{"hidden_act": "geglu", "router_score": "sigmoid", "num_key_value_heads": 4, "head_dim": 64, "rope_fraction": 1.0, "extras": ["capped logits"], "init_out_by_depth": true, "beta2": 0.99, "weight_decay": 0.084, "final_lr_fraction": 0.02, "train_tokens": 310100000, "max_steps": 4732}
Below are experts of layer 3 (counted from 0) of a mixture-of-experts language model. Rows are named gate (a neuron's input weights, with its number), up (a neuron's input weights, with its number), down (a neuron's output weights, with its number) and show model dimensions 0-255. Each number is 128 + 24 x the weight over its row's rms, rounded and kept within 0 to 255.
Before each expert's rows: "comes after" lists some tokens at least twice as common just before its tokens as in all text. This comes from a sample of Wikipedia text that the model never trained on. Tokens count by the router's weight.

# expert 11
comes after: " the", " a", " and", " to", "ing", " m"
gate0 [116 116  84 134 155  99  87 125 141 112 144 117  91 121 101 120  74 108 103 133 127 134 144 183 133 116 125 129 118 107  97 116 138 138 113 130 105 131 147 153 126 131 179  70 152 146 129 149  92  93 112 170 124 119 155 109 149 102 128 127 163 147 167 181 123 142 107 117 129 161 159 134 147 101  86 142 103 137 124 121  79 114 122 143 112 136 129 176 166 143 106  97  98 116  81 140 151 165 130 102 148 116 154 152 128  90 134 126 148 138 123 108 127 114 181 150 114 131 131 129 132 108 163 114 121 162 137 127 152 107 128 137 129 119 126 137 154 134 151 112 133 116 118  72 175 129 147 152 138 175 111 125 119 119 156 131 117 106 129 147 131 168 117 107 165 142 153 114 120 129 124 123 129 133 131 126 178 147 125 140 174  99 135 137 115 144 138 111 161 132 102 153 134 136 137 143  88 146 117 137 158 135 112 140 158 131 140 166 116 173 164 119 127 108 176 117 113 156 144 111 173  82 159 182 103 107 105 141  72 122 116 130 158 115 210  85 117 139 139 117  98 128 130 112 115 102 179 163  86 111 117 152 103 111 106 149]
up0 [115 166 141 124  99 146 129 121 161 135 102 115 150  81 109 122 138 121 153  86 133 138  49 138 134 123 119 115 159 177 154 124 100 131  89 143 126 118  82 130 125 128  45 144  74 150 121 152 123 149 112 102 119  98 119 115  63 127 141 109 120  96  94  99 115 106 152  64 102 109 132 149 116 152 155 120 128 122 146 114 141 167 144 118 137 126 112 112 141 121 157 147 180 147 109 121  92 119 114 186 133  92 101 105 119 126 117 116 119 128 111 141 143 149 118 117 148 129 121 117 152 124 117 110  84 119 105 109  85 125 113 113 165 156  76  96  70 104 143 127 117 177 103 172  90 153 134 104 129 138 103 119 106 111 160 144 148 130 149 114 121 104 114 149 144 113  93 119 149 119 126 140 109 122 142 140 103 117 129 146  84 116 137 119 112 118 140 164  85 116 131 107 114 116 137 171 127 135 149 153 106 124 103 121 159 100  93 122 123 133  98 104 148 165 117 171 137 128 101 103  86 169 142  94 157 131 163 134 134 146 162 138 110 155 112 147 150 122 125 144 123 148 140 144 123 112  77 140 148 145 121 120 132 104 139 182]
down0 [190 131 109 133 152 139 141 150 154  97  81 117 149 158  98  91  83 131 104 106 168 142 123  95 127 151 106 155 155 142 131 132 128 102 124 173 148 121 128  80 157  91 125 123 205 141 186 123 138 139  91 130 100 162 103 141 146 123 100 119 156 133 128 112 156 131 140 103 179 127 122 128 136 114 150 148  95 156 111 128 122 117 162 118 128 139 149 162 129 104 132 134  85 113 111 131 105 137 152 112 164 108  97 128 106 132 144 120 152 144 137 119 142 167  88 127 127 124 140 112  97 138 158 151  98 141 157 152 120 180 136 161 149  84 109 143 159 105 170 110 203 147 127 139 136 143 124 111 116 132 121 166 145 100 106  98 147 130 140 140 116 148 168 119 127 120 116 152 113 184  93 107 127 110 170 170 111 122 135  98  96 124 117 109 117 131 107 155 152 130 126 155  93 126 130 175 116 126 133 141 135 101 165 127 146 174 123 128 125 111 108 116 120 118 136 119 104 121 103 100 146 143 153 153 150 126 137 149 128 139 162 101 126 181 102 124 159 163 131 157 113 124  95 120 112  96 109 109 137  83  76 172  95 119 136 130]

# expert 2
comes after: " was", " the", " to", " a", " is", " and"
gate0 [122 125 107 106 131 117 169  86 138 117  90 145 124 122 148 116 138 110 123 139 131 139 104 158 111  91 139 120 100 168 123 121 138 162 146  77 107 155 121 113 139 109  90  98 128 106 158 124 133 163  97 113 109 169  73 112 133  89 101 156 110 143 141 117 133 152 130 181  95 180 139 135 145 163 118 141 113 130  50 137 117 179 127 112 103 145 102 113 149  94 155 112 126 118 104  89 161 112 148 147 148 133 166 130 148 135 130 123 182 145 143 180 108 105 160 102  85 111 128 118 105 103 179 175 110  95 191 155  99 114 117 124 114 115 159 143 107 105 166 140 141 160 164  89 129 117 123  91 117 115 110 124 141 148 149 145 121 114 123 166 112 122 158 145 136 132 132 141 108 122 126 103 115 128 140 137 114 149 102 122 120 130  74  97 100 116 135 113 145  85 117 124 137 127 119  77 110 116 156 168 109 125 167 150 100 109 119 122  98  82 114 124 140 123 124 137  85 137 125 114 137 111 126 135 126 167 116 137  90 138 136 111 133  92 107 108 154 105 143 113 130 147 154 103  91 133 156  94 109 141 136 168 125  78 100 123]
up0 [101 109  89 124 166 127 124 166 164 134 104 118  66 154 129 175 132  86 125 150 163 184 134 134 152  76 111 165 158 118 112 138 147 112 172  96 117 154  76 141 156 124  94 131 117 168 153 113 130 122 134 196 110 190 139 115 117 123 131 142  93 135 131 126 177 129 160 125  94 109 114  85 155 111 123 141 118 143 124 121 121 146 156 147 118 120 131 140 128 103 149 134 102 133 149  89 115 120 141 155 134 118 158 118 116 144 121 178 116 161 151 157 142 139 154 128  93 113  94 133  95 141 120 153 125 102 184 163 120 130 119 139 144 158 145 142 105 149  94 117 173 135  86 119 136 153 140  70 107 112 145 115  99 106 135 169 122 145 141 146 149 106 116 140 135 147 136 166 116 169  79 141 170 117 106 138 140 145 111 136 121 146 139 133 126 136 126 106 133 126 140 149 143 118 123 149  80 125 118 151 132 131 103 143 125  57 174 136  89  94 134 110 123 137 161 112 146 144 146 130 103 144 144 120  90 119  95 148 135 183 163 118 151 148 146  94 126 164 132 132 107 152 142 111  96 123 137 116 121 127  96 128 107 150 100 114]
down0 [165 166 154 123 120 138  90 140 161 135 121 142 114 111 113 150 135 136 149 127 106  78 133  92 109 140 126 147 125 129 120 145 125 104 149 137 126  94 131 116  87 141 114 141 133 116 107 139 149 128 111 110 100 114 151 155 177 132 120 119  80 180 127 137 132  97  64 107 145 152 143 157 155  81 166 132 157 138 107  61 139  85 163 145 143 152 166 131 148 132 138 140 134 101  90 143 158 126 161 135 124 146 145 111 148 101 127 134 111  99 115 101  77 140 100 182 170  60 133  83 112  96 129 114 161 145  94 148 109 146 110 114 123 121 107 134 121 126 153 127 146 145 106 141 149 146 137 185 155 108 131 150 183 117 129 173 146 165 111 160 114 160 153 136 140 116 127 128 122 112 150 107 124 111 145 149  83 114 127 127 118 117 102 116 132  95 109 143 123  85 111 135 139 114 127 125 144 135 103  99 117 120 150 103 102 174 141 150 126 196 116 103  97 116 127 111 151 137 123 148  83 159 153 119 137 140 141 103 147 151  70 102  79 154 107 132 144 122  81 110 137 130 110 124 124 126 132 107 116 120 148 115 121 117 150 182]

# expert 19
comes after: " of", " in", " to", " for", " with", "."
gate0 [127 122 168 147 118 142 129 136  96 139 134 140 185 146 152 101 117 161 109 101 136 167 123 140 163  91 139 128 112 158 126 150 115  83  86 132 162 118 134 123 104 100 170 126 171 134 115 178  91 144 127  99  83 147 143  83 142 151 151  72 115 118  95 157 120 126 129 145  98 139 109 133 115 167  90 123 109 129 157 176 109 139 111 139 142  84 116 109 143 106 123 122 170 150 123 146 162 129 123 154 129 149 152 103 108 147 126 119 140 159 127 146 115 138 117  96 138 120 106 161 152 130  96 114 124 135 100 175 158 139 110 134  94  92 150 121 120 114 115 131 133 150 132 161  90 167 142 113 107 167 186 145 150 138 140 147 131 137 145 132 171 131 140 132 130 152 153 174  80  89 142 113 143 159 145 141 134 138 116 141 141 136 150 115 138 129 121 130 106 100 120 122 130 101 168  90 102 119 146  88 108 141 155 120  67  96 173 133 110 145 134 102 100 118 159 149 114 102 140 173 144 115 147 142 168 179 126 156 113 136 125 125 133 105 112 119 112 125  84 160 128 130  73 130 121  95 149 160 135 106 170 181 124 126 159 119]
up0 [156 135 146 130 147 111 112 105 141  93 167 178 142 128  94 133 140 118 142 163 110  99 161 130 177 161 154 166 105 119 123 123  95 155 172 165 115 153 151 122 141 144  95 105 115 156 110 156 121  89  79 117 114 155 129 151 123 143 133 150 134 134 125 115 165 123 122 108 107 134 173 139 116 110  98  83 143 133 113 146 163 176 144  88 127 144 112 137 101 163 115 160 122 121 130 156 134 129 137 141  93 114 143 129 194 120 120 172 141 150 126  74 123 119 119 114 121 158 158 101 131 128 141 145  89 142 110  84  93 152 165  97 158 118 103  88 112  98 104 132 117  77  97 116 133 112 150  94 165  97 118 122 132 136 136 109 129 134  95  98  85  81 118  86 141 140  86 141 139 124 130 113  89 131 144 104 140 137  96 145 131 131  83 146 111 126 103 112 139 139 132 102 183 132 125 159 134 138 112 123 142 127 126 136 144  87 133 145 130 111 141 116 155  93 155 176 136 147 124 124 143 140  69 116 120 111 152  89 103 115 143 123 110 123 118 153 132 139  86  80 133 129 191 152 123 129  95 149 142 137 131  93 155 156 140 161]
down0 [104 173 153 137 115  83 109 129 109  88 124 104 186 116  95 109 119 126  99 130 161 103 119 118  96 114 129 117 140 182 154 154 147 162 140 150 137 133 167 103 143 143 164 120 116 160 144 104 139 141 120  83 106 163 136 129 164 117 106 116 108 143 112 114 111 103 136 160 148 109 129 141 135 119 123 126 120 113 134 126 119 171  96 131 142 119 137 179 120 159  95 123 114 128 133 118 159 115 130 102 152 113 147 103 114  62 175 109  89 115 151 115 135 129 114 113 127 148 132 170  88 130 141 171 183 138 128 110 153 141 114 127 112 105 117 189 133 106 131 116 140 176 157 124 124 136 113 117  84 137 143 133 157 129 125 111 104 155 150 148 148 129 132 130 130 104 137 140 129 185 121 142  96 116 173 102 105 117 122 105 128 102 127 139 148 137 174 127  76 102 119 115  75 112  99 103 131 141 139  99 139 116 183 110 165 102 168 133 109 151 129 114  55 161 114 164 153 113 193 154 140 127  82 104 125 124 119 109 137  99 126 153 136 129 164  91 130 158 115 145 116 154 113 128 132 125 170 142 137  88 110 164 133 131 127 139]